config.toml
hidden_size = 256
n_experts = 256
d_expert = 48
normalize_top_k = true
head_dim = 128
norm_eps = 1e-05
tie_word_embeddings = true
init = "uniform"
beta1 = 0.95
dataset = "wikipedia_en"
Below are experts of layer 4 (counted from 0) of a mixture-of-experts language model. Rows are named down (a neuron's output weights, with its number) and show model dimensions 0-255. Each number is 128 + 32 x the weight over its row's rms, rounded and kept within 0 to 255. Numbers have three digits each.
Before each expert's rows: "raises" lists some tokens whose logits its average output raises strongly, later layers aside. This comes from a sample of Wikipedia text that the model never trained on.

# expert 248
raises: "Preceded ", "Height", "Line"
down0:156078125110173135108074120126044120143168090150140134187091132101125128078145124112064107074076065143164109103058130164091107156126177136158160057123103170092127111124146107106123073165090202064113121161079165177134084173090093131109122162183118095089081090092136060111116131110162152091171135104128158166131108112107097122139142146091118164171105138119134166136135072150112096135098160106196138125127118138141120089076160123135109145137102109158120095138146145099104108131078110134159121060090107142184057094176088111096184146142154094149138115101182149160124085108092107082194123135166060133086100116112152149130115115070085136159098075094179113122192136187100134138145135100088129118139126101133103151128126171113116122063103147109123152152144130075156172103182097
down1:104181167109162175143185127110119119125096098125099111109209115059111130127136084090145128186178141111113150167150113185125121170238115140089168148103136106135166068143112148165102172089107169108146153111155131105102084180133157165156102106161054118130179095133096111125089147126148159137136133151160120171175144160162144149168173124119121112103143113138152075123139107185177182075097131087161134111078167212119149139153166171107125129138075157153131123152153163097097168159162138116111120070086126153141142130064117140146100142046143084126102158133090125168183049194123077106132099041116093123094154179186145173137097173095106130128089112097120141134130125117143114107133114147106149084192111066114137158097115178155161134107131144144153135148158121124175141122120102
down2:161124125173158124089149101136135095184114086101113162140168085132133118106148133144136075111181059097128177132187151063107135102157150119148177138125152111106145075100165061164015152146158081134149134116174122160169025134095178153105137115120100102146129137064154110113133142127159128120110151134180184173083118165126123078086148137151116137145166095166105138099094119195119096131128136130118157156076112150122144167089143165163151152146203153125159050097124147091118114119180124139136140095145125098136127132198177090107135090091135164148210109167102109120099148105078132117198081164116151088177136136154127142147131140156185109136131128093139115165111095134092099151087124130113171116061124122090114125135132089093119200114142133077061170162193151107143119121161159
down3:087081106106127149079167129120126104140161089134103163106134084089192150095159165073156156092110125095110194153135095084153126130119118063136098110123144140134100114127156136105192074138202128155090073085089138194092130106078160093126147107200184138145159119105123110105044096069062120181100156151126108098145159103125145118097157135173135106097093093156117121200110132120159158101126198131153137160085151095135138068113094112125176125095082111086178123138112152148109109138112110132154105153098093149101124118110143146120110114064184151142135098167105163140191108094090127118113053117132123069137099121133085073123118126086062146192124111202112161102078116129144093172178127085131099168171082108060153142111112150150133093082092129125119160083115146081131154113100105
down4:158134205145115166123135102097099158162101141105127118131158141070145130083170072166148124119202197161137185173105133117091185163156115150194125114099106132128157093114141128110151139149121163103128103147097167085144115173115102130159108145103156163109080081111125088148175152069152107108163083148176121097112123122074123106123136124126129086167159124201098085157095161099125158127135126099120081088217122103187141168203171123112112101103096120158153177129064133143116179118158205097139114106147077134137171169115138094162067146143149105113083088141130180177068144113159153142153155219110101096123093134178113087129126158122120085119106169093111147109093135128166107160110143108126088154180160108099073131105159078160156079085154126082156108122117084165136102150092075
down5:093143113125122134107109159166071122158161093134102080172118102166091110083123108123136122180096113135158160102091080095176099156128104083115169157133126083115169164121137155085123117138088109163168064109106122116130124162167113154113121107175165129131080144076158149124148124137093131129142145151121117114174137145120149111155127051057098200051162138118174168172091106162128159170134128140127117152189142083130137129098145156179118124127104174201143201142130116190135151106138161112135095075124136163162166163084086163149110151173143220120146130135101105122095126142155134151087121150106135105170138151144106126128169142148099086140158117103111042162140088057192153099198104090206165158178135142198148084167143117150161127136060151132123103103140141094169067107110069
down6:182144103113084153133113104112137140152084132127144134169145080136164130142086168140201124196214104104104182101206118124160133084122175142142167164123125146137150120112091149116218172166103112145136145094112147188167141134187121091116151139125164159144120123116130177144133126165138105165192102161101134085105131081111112139150159172117130171125105190067159117148110129067119152119092145113099187125197147126161158136128095145144179124114132169109078116166153088083085163115187121098119119140136145069154099143125105150162192140148188104102149185144098122162200162179086177180159111142117131115093146194146117072132102175091125178134122105173124121161125115118118124220098079120104123101096167154063145130072109167121112146101146124061165111159098089131127103127153125
down7:165109141107073109135152062137157109124106133111143118142126059098133156094121152130133117127162146102126130145131141128154134136107139121083143064056121161148116184165153124168168122090088150099109144149137136113172220114152080066091125002109086168104115153145125164151130129117156179180093132107125195128109140140104110117149098147192106140110154110184122143144119084143100130169084165089083113148137107119130154125167183082138199122105069091106058096156149134108167110135149149158054081129163149119134142070133156174141186109149149112153154154152082122181077110142144103089165159130202164171107123107097068126091153095155112121102153138095197187089095132151082160121161139104137140183131167124093126140115137119169082092111182063144106107080162096117124128138105136

# expert 114
raises: "olic ", "orders ", "km", "Nation "
down0:185099145110117116129143158098114121146172135154052145099187166114100106112117129128111089111077162199114089109142113101127157138147172116115118169099098156124118132124142164079126110128097128125177066170187126066127069102096104119081143195165151134120125145141178172139131112098171123131148134105113177155074148108127140173139107157170114165112082113041154098084127132148113186133133095144134169108152131132150149058181140098139131126148071153147192134143166123128108188141114156140102093148102117117104126146135123148123093085123167171192109106073141104100127141137128119150068083142152130134148109207143092139169140142120159121062135119177159109101123045114104161169133185111152142245209180123095144131120141135097206125064132160180139104133125119085124139189127162
down1:109195126134101144177153096166073144127132141174100150083140156114167142102105122131122113178137146072143147095160120154113178136130160123160168107103119152102123126115093114177117119157161107164165115115144166180129142116092116161137104054088085145113122145107124048107122077131149153134107146168165128111122131130106073150163050132152109140145121160084174129102099113137125101139116158147101132144158114118090170074106085095158109141139209104091193106065126161118054086115146092145142123078111088123157154108094124107081100142150100155159110116053193129100096060102118108109049171106142140150127053084103120093170124083121134132116104113145119197119108086173103107116119045045082131087094167080075133145083095137128183150155148135163121145082040134137153095109117132
down2:145099099138117119096104108175173107116138144150099170136099128131119152128174151142144148157091128129057193082105147140175062120208139134203142177104100151143076165183135051150133131109068164121136112124186130144167138160123150114092113094109113085079085115114131128152161112131133139162110105111124103150114069086109100096108158176114151139137113103151148126140142207137137150185115088127074153102095090175109110092059127087092162106138146127113158120148111133107128088126168095168161151056100160130201086142105104159076086104161100192114056120203136134060081121125161131105126124130132118158062134127176103156166120090100110139108197142114188163094109118157158127100122119152166095160061135119063104097162168129167134126139132128119115176066133170057145139129123108
down3:118187142144135152148190126102144099150142135140174126145128084110157130111083123113128106146129127097203134122160184072124192140165090179124108068135099145107101103134138159065135145111124153135182136110103157169143140156140063139129159174164141130023154138182135113171142106142132088154120094189117135194102099138129158114097163103193205115158144098122134123135124156146130067131128146112158156138117155080133170118089140144115136178115123087134150134175125046117115154100099092226127071150193140116147100148138201119140076155156106132141090118141153155127130121153184110147150134078125148093078161176156104092103085110145112098122097108124101164167133129098126086085177091119155190090119141138090162172166132102086102135118110092122106163035133068181149114093099069
down4:133158155187101135119110076189135110180131104110094121117158147122081133104164133119101181069180105130120092126093113151118119122119154158149172098183139148157125123075062145173166131134129103123133116105100161067103127075167136158108103151146142121131146149122164154131171109133159143129074107159168095169109140131071133145087169103145172123133134142133135089131125077161076106091114153144150136146127098116116085149158052119155098142147169129119090129098067159156094087139084201178135110173177136137118092136096111118138123095117128095138130117153123077123167072144160170149071089117084141129174123036111087167106185101100126119130116153152162047177076147093201137107184076152092149138118101156112054102134134117138097167163100085129163039103127074129192085185100084
down5:135092088080140147194163185153084144137121152177126147127150126151130147156081117162175178158105147187163161151153135130136140167208115064184136086103118125068163099130097130142163159076129178158161097129181187103159100147144139089090150100099120166131154139112107144147152127102141184127147137101134107068127103148129152123126130155178151116156077098154079165172056110069127081134103166068137168109086122147110102160137198189100143167082097160173143123143079069105071186089093102105114070101102106119170145126136139161111111103117111101136121106100059167105085129113135152134128182149178112125123121089137143106088114113139183161123129107122145109106108163144209109142185093118151184175118125169155109109097116123118147074150090168143092081114135152108123084083202093
down6:150088130103128052156120138098122121060139160084089091127163137087143159084136138113142105142181129114062151065155140119131185125113066090136115120113139171077153169119143124138077090141125178087083139078074136170058163072140075080136125145111140163146108110103141124114141143096197153079108164093112096088092148136141158078115146166078096138092145144137171148113142101126122151178134154211091115149113148171192175131119147109109129148151137083064104102114138132145174185096099080148114082143160127137134166121231189129142100089116146122141128092104122131151146150162102148129170102110146132085100148164086137138102152182110145117176143165079144174086162150152080100115140114142119163126150126177158117123099051087098160090173173105188137164141158067107110081117171128
down7:124123123145155111130104090096141071170063112073159207066156172160128123174138178121124145062158111153140164087144088107131153109174124158175090187156124118088128082153139091157145157110120192169145103138163124094085178127149170139137113085076166040124108130126155124150085106120108198131166134165194083086100129132068140153099106141172165156135130096132118119082112112134124148124142134064121093122136110204153152131120114178131121077132187136126125169151095019151157160152130136128119147181156113099161148123139143169185139143143097151105105102155128159105113090107131132125143093140080057060121159119126139124122111119097093105136136134197093104087092218121033173139139119128139164099132165158181130075110141096118085169129117105097144135092122154145149126123143112

# expert 36
raises: "coast", "where ", "coast ", "northern ", "southern "
down0:165128130134122135104143082125186176136139118116138117072128155050091135103104128205130109156217088129068104132159088071148112108161193101159096149114125167117109136083144107134137135153129147183199113151152116135128143170126127135197126129074108124121125061117155133099180067069105187148124199091111128131138142137115174114137158187144126173096170166136121169145147118147108129186096097055113104091207108191144120179152132121119151135136173162103103155113156143114200162077161081115164164140106144100110089169108200200105168128075141161158113141129160139094176142182120142123140176129113094109141130175113131155129163106159121140155122077075107092167149091116173126142088163132156133111076127096147080125099114097080131084076126182106090143119099110104129151097114131
down1:154100158104122117152158116131097080137135097144109128141094097111168159179150112102126085172096132145149026144114112121168132100115165081079110159176097127179123140136136121116100148164142094112129106081102105182146101071146114148113084182166131115157112168181114134074168115129100148136145175156063114187171128169134162062154110143104085142113165133112139102077111145163140130121123095139123161135139091084144181104168140085117164110159121089108106092131139087122127115127100132123176172144176147133142125106147092130197145143124118211123075197109138139096116083107123113116160117151127195159157114182154147101134125100113134132121114081063080185130121100073141074054159172143103172123109102119118079050125079078211149162134034145089141123133070112191133143095141113
down2:146069136130101129217143154158178174108061081115159162137114184102186121126131118167138108133140134104082113122158180101111088044140080138096145097147083113145146165074110161159158123129070161094145089105167153076106119107134137162101138164138093157098112130123117140151128110096141091128103173074103222128152136165134055169100152152150126149129173091131071095111089126109176139133140108104117151090125142115168136147142153108168131087172123172171153178160066086132087135152138147150141148089099073104105117150083138216141115117140184113092139093125071066089142169054101166106105105144122125156138141168106086148135203166069131120162112085097119127126154141148120106090170180084132155143129147151176139107080068140125125101116117176100149083144110077109182127099106129
down3:098119130135089152161152089107119112093148153127152116116089142172172127113129178136169137119153093137104105102152095086113085127199103145134163123131087095094099152106127142119106148135087083076166100117147124117132155116095059113173092024101156134108062089117135110119140124123158122182151167111099160065150119106114113131201086138131114084130094159095107119141122105163134165138113042135087139108071123123138187135071140131135066148182097155085142084103103129185174203138104085200143095107123199141150113088150153063148089115214104076107124176137087091124130117050062120151171129095159158135117128118122125127149139155108116114096107150156098161120114121125129079091106120097091146143189064181149154150170090120149121148150170054146127125125093113103123130157198120
down4:185140154143103126126172078110134123160170046152143182110150153102164190096091137109131149127127162125101146104120206084118166079085214165116144125097113088107109086095172157170088117130091137185101189121099185147146096128098117086054111048095136168117122097110126165078115110143114066120167189141122140162143134109097152104173081146167132141142127126138105147141080144130095089096159114136087116089130176165116137161055072114141172116100176117130131066084164187138105144154144195186123139078111132198140109098198075180114124083132116103161133151113102128124108162143120108138166124119159166098092141093141172156108081101079163148136099136093136148096168159142128155079098116109126111130147132177124104160112160131162135113091119156092181065093090134113156089114142104
down5:137146140111212072111145171042147112180159117089082143079207175165171085223130149131141159112163151185141088120110125177159145071165129104100163119193169090135162131058153113123114164093192117144125130084097066077134041097136145122153115097075165172136078132123121138152116109090120170125100163121139172153140111142105171150143129103109144196126167167151155096143139134091146154145161095103136168108151103109104150129168127139116117148177130134117169090150115137148130105090110166124139103161160105159127082157116089060149153137090131104125115165110132137144128097170183155150131096114149187111176185109141135089118117168104072140153105080123160140155081171156121139106143098114075170139130136120159135120184149138105112163089143116123201105175107163165180177093116080
down6:148144129097087120130143137147125141059107108143129078108164119140074097179098139089125115110170124139182082114128170123155125157128159135116052117093141129211101178199078160130168167156142146188143153149095155132115113133177136208117141045209173138210090217133165123079091186118084114134131123156121077145101182111155129108134168149093105133134120099081145108161144125043095133117119084080136136152093138129145058146142184105133149107101146196096148111091115192101128151139185147095148066148096144115137144170133149135155142120130104217120113107180190103082114105104084112132162167112138125145095109115120157113133141126159124160153117151131129134137094162094104145186129137142150111102183109153080157134149152132071118103098117169126122118114142210130115115119166147
down7:160137107158134128165168098163122140162157127162150133119135197090113116134134103146150075074113131117131107109119160107130097086133106113079116092166089100187084084150121079153079111136160127109163089134172125118088143112112146118099134129108201101149110102147074159079106122092116142109152080056174167122121075195102172124153148116130155114089101142168079067170134164138148147105071093117170157113172133143092117122150127134140198150202222118107089123092130134149120120074097130147132109078116182183140140179161134133108165148100121194136108119139180095127120167085131129131140057129160137094099168146112100131119201067117135085145137145147112054071120089140158159085085110079128120060161099075155109144153119126131072105104103127164059158153076147120115168177102170

# expert 87
raises: "basis ", "History", "Records"
down0:213144068040173108073152121183113101117190118095131135120154093142106126152130161101198170123147073111086097097135096065169141118148140098153143108118094130140117122189148134116141109166132107142074139136127103134112124138092124127179123174082188125090182183078180168153155123133114158149079115132120132106132131132122116099102147093145106190155188103176123108106107163098131089115124160153140129113113138121193122080142048143172082154091135136058114117110203128111125099121140108109145071104125083070052136122086145126100131149092093133107116155148089121109128206161185137134080080078177108079112133118103105134138099097086120147106105137136104146151100095132105093145056064131169170130190145138097100149132130077115121109149190103092129120102128101108153100105049101
down1:140102115100108083084119077105172152137119159066064186131150097133220158130174125084168130132124142124172111157100221110143159112102139128148143154118164146163135117102080106124139074136137134124115094190109155109174136184133103128130164113064176151141102123087134153152115112212115200117138129080132151169114138131195069071057119139195132193123139123128153134168131155161120130115106137161170146127061120112149128114115124141159074157176096098143187173127065120079076090128116143109158188132106106161080110098130113125123126153175115132123162129103135124102161057079141154102158130130150142146173134110131080087130156111124107186163169075139088133154093121134111168139178131157120161089161087156108138143108157225143098087185084104101140111092132153145165090106130126
down2:152148161131154142127112103113111082151156117098152101089143147160087117139088104127141157094178092156156120090148175169132150090126143099087171104067130095090105138079132111118151122153133122153116180133060083186153157115097104108175103105105148134144114104122056092121097116178193091066147177136106160127097154168127075183129087067104134127100136196188186138116157082093121150111101155182158145157119183148127115115100065062154131137098147116170142104186120179107114071137148122133151091102169171101168112137120144157093099104170182140077147065175134133062190170126106121072136086149132093107164139130119137175113071137129124140135138108102126147140140123169123085100150113145126144153226099134101116164093140149119140118167135069052111143153088120091164093089051116
down3:179104150152139128129040085148122118123107096153153144142080121143139084112111189122162100160136114133132108177152080101077164109107154160098203102156102089177081175133138104137160148149165105067119147096128129118159149153138134070159150161100101177165120142090087094166075088144151165037167109151176085158189139150128092097081105114091151146114093088150105118102100161154167167168115156100142136165106119138136137104198101170122101087166143127104126150108101105192181101158105064115090159148131074074100109148115142155181142143133106161095147127109139140124112168181135169142124089107085138127115132125136153112210120129156113105121060100106167092100088116113225082140043097160087142066137121152146142138143127184134158124170135094110138131046148124123102135143119093
down4:146123165096137128125110115165103091173141183093069099110158080085087115115149111159059184157168176085075172162160099073114106154128165160187190192084137110158109141113112114174192110137156138122103149122138112137153086123035081080136136150121139181128120105095215087147158099164128146105123090066107144113182201144138128161141120161112149189170104155087131086173129138147134200095099173125098127158109142151154098061109095104183072126052141134141123126187156096104117138113128102099147095123130132159145109083095073117068096179137122130120115103105090138091078113110133116118110103128137111165105086104115192144129123171183097145145118107173101100088093141115079142126100147093114102128149143112129152097138168160079165166134151114151125119138142109160064074166116116
down5:169115098163145134170093131102124084110068099163119070112158119131143083101076171141174119137137077100133119064116097148143125137121105143095152081114138179120164107177125114163151146111075135115159063044144092084150146073122140107099142190168092072116119121160120159078156154172178131137196144108111141062130089111126131127122173081111202134108137167147079125168145145143151163162127096091116145128102121130192185177112146083180142124150193111052124129135174107137098181102138072201120157171105195157130178164147107124104097145152121077153114152157117138135109105096085126154173103113119141113146101152120085154119124165136115188173102192137093049098182114072106122101138117140135112158151112108132087108117117159148139120082089080116070173144149126157155097141077147
down6:156160154156099115118092123105178104124169121114101106100107088145112098132151156183189101141121158139105129145090101202119120091162193128166142103131131126213098110156103180165154137164144165143141084162156126140122071106181164096120122233122136142162148144115152118159125105084111141131156159135148164122099082082042105173092137170161109094151124108066134112076137094148114128114103114111090180187117116101136076034147130113111102136164119172109133141163151110108128092145126100167164093174135093192104174134099117177143132088116135085077085102205137148189119132148180139090151145032085160135063091081156074125094138058146098118078170107113158118105146135122133125143110106110093115124161114165146101164178137111061174102109102110104096123106100124126146138118135114
down7:133128163139110100180150112133088106149076142070122112097125138124139113179121124153158120107095146109114144113084151121105134163149176171093149119146133086162169067048143132143123142106118127125114141102173180122111106156170166089170175078149137122096155136135111134104168109119166161133152079072143153139130112213154091146108191132122123123166106151140128177152105103160061117193132078134120117117117111126142120152118132182157175185106140103101125137140111165085175088115159247091090143079107158151125128198134073150103108163126134182192133138086131180147105174141102158107157155169121142140174172148170152081177140105121072097092166153107083196141134158098081159124177115158095108133116187101136054131098077144133107167101142120114118060120107111162199181088125106

# expert 221
raises: "shire ", "sian ", "shire", "ian "
down0:104127109159156124119122148074153179124100154180095120124071183107134115135085072101129080110098168150092109195043104186090127186104122164136161092089161148158060137082091114112144167103126110075172136105137175124129147119130190158163070054096145124112166145116145136115143104165113112100141126158092132164183127099112109087153173169111122096141205119151157079188140070113149126118160140164134168141088110116123065099075086147093108169121094143072120129074085128148136121159148138100162186146110082153142104131144103157143086090128112113151076184138150154089135097112098115107134133155139160164115123092118088124180133148059166137096095096143111136105177106098154115140171216126186133141131135117085081115171122163152163073144109183127149142133078193162137144157159165
down1:129113136135155119096166172124106154115169135080126215114116073093116150154111146115140136103190138102132160114181144099129125100140118146120121092113171089139172147102114170135116116105140129124160172110125086146121111132142142204160077099119174142154161105116157111111111117135134157141136068061094156074145118130062183146120100127151131221112057133196086113154114084140145140135163158126143144124046156124170174105131095086155154166086138142171107146134109110093123096071100145144121139124118070173155210053141159148115131069141170086089143075093148199105095110190107082091122146112148104136088095117110129119133146076104179105098160100112171132123088137113141110110133114097079134103055117158180093196158144143131107132157189135092109122107139098027148107122076160
down2:144094094091134149093179186155125111139139147129108128117068095121137114097207089127184102145148135129140057149102084097143187162105137097125120102144100097138178050131163083156131101120133115105118124137111111145138105177126135143094134128101125093137156158169126173101147106137143123121153105122165093144100121074148124116141041150105142147121086131066164123096084112199145084126143101115058073195141065085165161145124166085182145185124117094132136113113099113141196095123195117224137106119125116163134159160103118174120121096154133093149141186096138073178113178120090182168139194121133164101123139127093115136170100115126115155112116044115036157179155089114067123151183158132200109132162100106151107106098155112158120146134142107104122111071166134091140113097146116
down3:099098128109115137148156067105150133099118123132111095096133106170107145104191134137152159167082140143041135115151144147150124125139181102156222154136126101147119091131108097131121138069153082117156126139142118139121102074123142077108124056134145155118147119141169147168096095151099198134124081159072092127143082090104059091085118184125125125195088073107133106106131151131200118153130114115143147064156095121172135113143125110139118112060114138132161109117138170158152103150106141114078143167138144159144136116138143134119088134133122163091133111162123161089114132087128153142119126134172192163122099051069151131119152078167140173127150086050141099117150148155117123112106141097146174129130113081164199085163213127153178126086164236126153141094141204053094079097164122
down4:137162114142188104148154133146134138152131099125126194164147143132112153112140169072130116098140181134112143119184173095143193117176103137221116146117128126085102171128107075141120122120147165075182067118104146153162145157120107087109107095085103161166112099111103144143134121154105129147061153121089129107116103115164201124148160132141091161149103142110179081116074125126109180104069186092117185114116163091145139113096072105088148152137098097116199103112098109109165099109140193142204033079096181152148117154130161149164128126143133095120176153119168076073151105135150086159121110130097176120130145146157106085065134148154128099095071115135094127164145116113119129108203093113130163174023119093093131154172127102190098193146092108116102147151112159131135137137111103
down5:162182118151146104112143139131141134126182108092154158117160185093098128159127139139141115155112133137145184115131077101161184140135159172147157147138074174127076145163130143107132115153145072132165104073196144165142088116177181129159153184126142202173152124088116188145132109077157142126126144158114168137145161065154119153128090156133136088082174128094114145092114144138115140071159171165148099114158158080128118105120121124090167163119136132161108106172112106120126106139152141178119085116124086097210122139097147183151099221125086134133113199089128069160111122134089131176101164100076086126124106158104121084170142136129152169033188117150077162129111164134110145115211129165197089074177099147142146169131113187068148138167173083158127134119116173163107160119151131
down6:043076066139109079157092188122101082124162125095185161111066077176127175115111078105144112125135128126111126140136138139177095159101084146151113124118108125096092107071166148103122111163139128150155162112103053093159202164112148156114191090137136148141152125140096164100166123134137165097151080148122093157099090139095117091174107085110081160131119128161082101117105159140085086165077110125111150148098087097174147094141155023153130121106153074123068109160078135155195163185109069095113106098149120136079126100112103140149139128096106113154168144092134120140122185069072117098102097178128084133165129133163100104136115093159152054147117126170129113121138142153130146157128150170160127107170116172120095081165164172154157177168103122119167195091167117115130147166068139
down7:142159157095093139135178151059189084143180161091084140157143170130091146122151138128139165162096147165114142177158144084089106168155166131128096112119097080101135129151174129182113078132180120133146162054117095194156105172113088090166111131132152123156112101130154092073239168097105160129127182149142139118130110175101150078179096133190121148111149073131133175119073105117117128090137131145167128120155123171143102129176110153072081135097129142117150135127114081150127156101084140202217148064160117182124162099133146133120157115142126131128132155085053119157102092097111116188135159150146117170139164136132149088098101146139206142100156070154101153135202157093118174137093157104117156137123077200171161133157066167146111173140151124115128118136130160126143127114101165

# expert 129
raises: "dedicated ", "inaug", "last "
down0:078157199100115167161105085140130115124081140098117137135115116087126118163106092139141120216124156146065125096137141103182079142098163103115140115099133149157116192135151151158143123175149151090094097079066127149135105109163105112109127221147099067098138167141169116153181161099146133152151136152156113099175108081046121156152102143140141212144113123200099116097142147130130140116074166145094146119140126178212110171133143075156155149134090168102146123158136139136169100111096112142129095112134122068152095155164100122143090073149145142127153215106125142130128158160142133057135103174126128112112118090127157129100086117112134065087115131090159163146150098201120167101145149142121186152215141171139137142157146169098172176138137079083101127051127111138120129075148070
down1:101164121085130225131171157112157140124141111140146140133128119179069120170073119123090170126130044096115158133159168114085099201161070136141161070073113114141135124130115127152131091152116178119054125077092144118186113142177039071088098074126173136139125136121125121195085153178146148180122169138063144143159140155164108143115072117172095145112124109109100135159112181136150145130098165174138091142115173149087149146119130119158108143086107109112150142149123151112116096110138125191141109094175150112187132132073145122069084212108100081144200130105160099192143129107103103092154110172144160115139088103091128115142156117165157100123183149152104155122092145140110092103144127107156177123081154092192132168116128193130102180111125157162082092139130105122166121115123077
down2:182118072176089104096145134093056187115096131165150071155123107174179138181146105129084092079141183119093096075154188084149138143123148097110152175048118167085085127085096154095132085114116046100132106131116148154139109201125218104128140112156154100167115139173146167147132176093166180114134126084082092189090161123141139075135168139146146104161104168138121142153115137133132089071110118160143103121161116083136067111114129141132095133091193072152111152131099152076175148120113150124125132084135117116138091147164185113123154193137081163144111135074103164117136123088116136111096136106104118152170150081131067148118136131182156155120146114166140119100113142088175130142059128082113092089154124133141108088073084140153102102117150163156090095087151181122186154121096132
down3:112146103115078081101132178121108078142135102107135136096124108074154186122170139159133124040111090112156160123157119134116138192198125125147135167062061170095116149158130131121083145147078151116158143158088094141067168148104143149154106119112161156114159144213134118097111178182078163137149103117130134101033132092117100130114123147160109142133216118144124185102114172135132071128077147183075112106097066069103050088133151146084111149168128097111138114135152068134151172155105135175132066127140091153135122122126124139125118144156159059145126156074128091143152147160182078140128138149178069174088134102125152102186094109110125132123183152197098138152121136076093115138149113085136118096069117148112130122117103108107101099141066121125144080119164123181122126074116107
down4:116144186112148144092139111140179160189159082115153132133091090063143129117143151126098144132116135179092148108129080134122090123117127053139163145156144133136144162133185129139123161164136130178128173081091084131137156096107118142171085154176105110091089123086138121146176095096148121114051151164160209085160099147055074102150121123111170155146140128133148154098157099108125143140125109121163131144170105173144157133123096092125108115169094219150140143206187186135106099127111187095137138176177140119147105137134087112137097177156166133120171191091065172158143136157152112109119119169124124120139123103087148099153135116068089129131124145095121110048159136204111137132194171171135184182167132101179146103214119142116141097131147099153140053076122110096091136111175136
down5:132065117140154167118182153082147151162068087159127087137148124103146143182158130138088149128128141178196125153124145114143109137108131125131121184179095147089142143161122143090119087124115120090155147090146175082126141154150148154186152099108100127166141112149131124125142154092185129147196112099113137117081118072146187133130163079139147123118116158125077101114118131132138101132096081120195165132190146133146098040123146178066133119155148143120114196150139039064090068181126119087116084122115125141139160136120127087170116140172212129103084139103207127118156146134158122152172043135086130144123171118190096141092151077157106124150113149178140061144120160137105134170112065075102114112116203161125107132134130126148083164142142123195175105095179101128153069135105115
down6:196165179155123153115033096148076114135138142149127128141116125147061083099103113126118095149171121146152154100120101139126164194136185159138116091107124110088205110113135088112126137125163117177097130141141083162185098162100113142143116084129158184102123073104103112132129127100149134157134147186100110160113175116124102180115176134162119109079147053124113062152111145137093088133150055160069109159123203111157089150101163131151151155099114165107117087116123100112108136118209088097121129131155142129094169086091171046136117136129112151151156127110149118133143118172130094093160126052154101168091165163158185189109114109119154159056097096180175149174144103128098136133122133176077139155152094180108129052113153160186148131116174169146116151143144080120151162136095168
down7:132099151122126137199152116155103120246162053192204105061159109096171164117142094143105092120139138106104168104168164122146102116149089131067119153145123122122117138093112117157167119103150105108150184106129126160185157122137158109120169154066106197130124100153163164178121093107105099131115191103127172132112110118148116114139197135103132137143107213142179199136102150147075142125137080183111135124135115119120131160135136154096114087165150108073141158109136127141114158084155148093127110112103015176087111048155146185115144099106170167112143088109142097132084142063140151105090183141159120142110144150190147111183131101120151073152176171104133067098132130105121136092113084116111159063133077135174134145152119107147111150101119158132147142104142173145116105144112166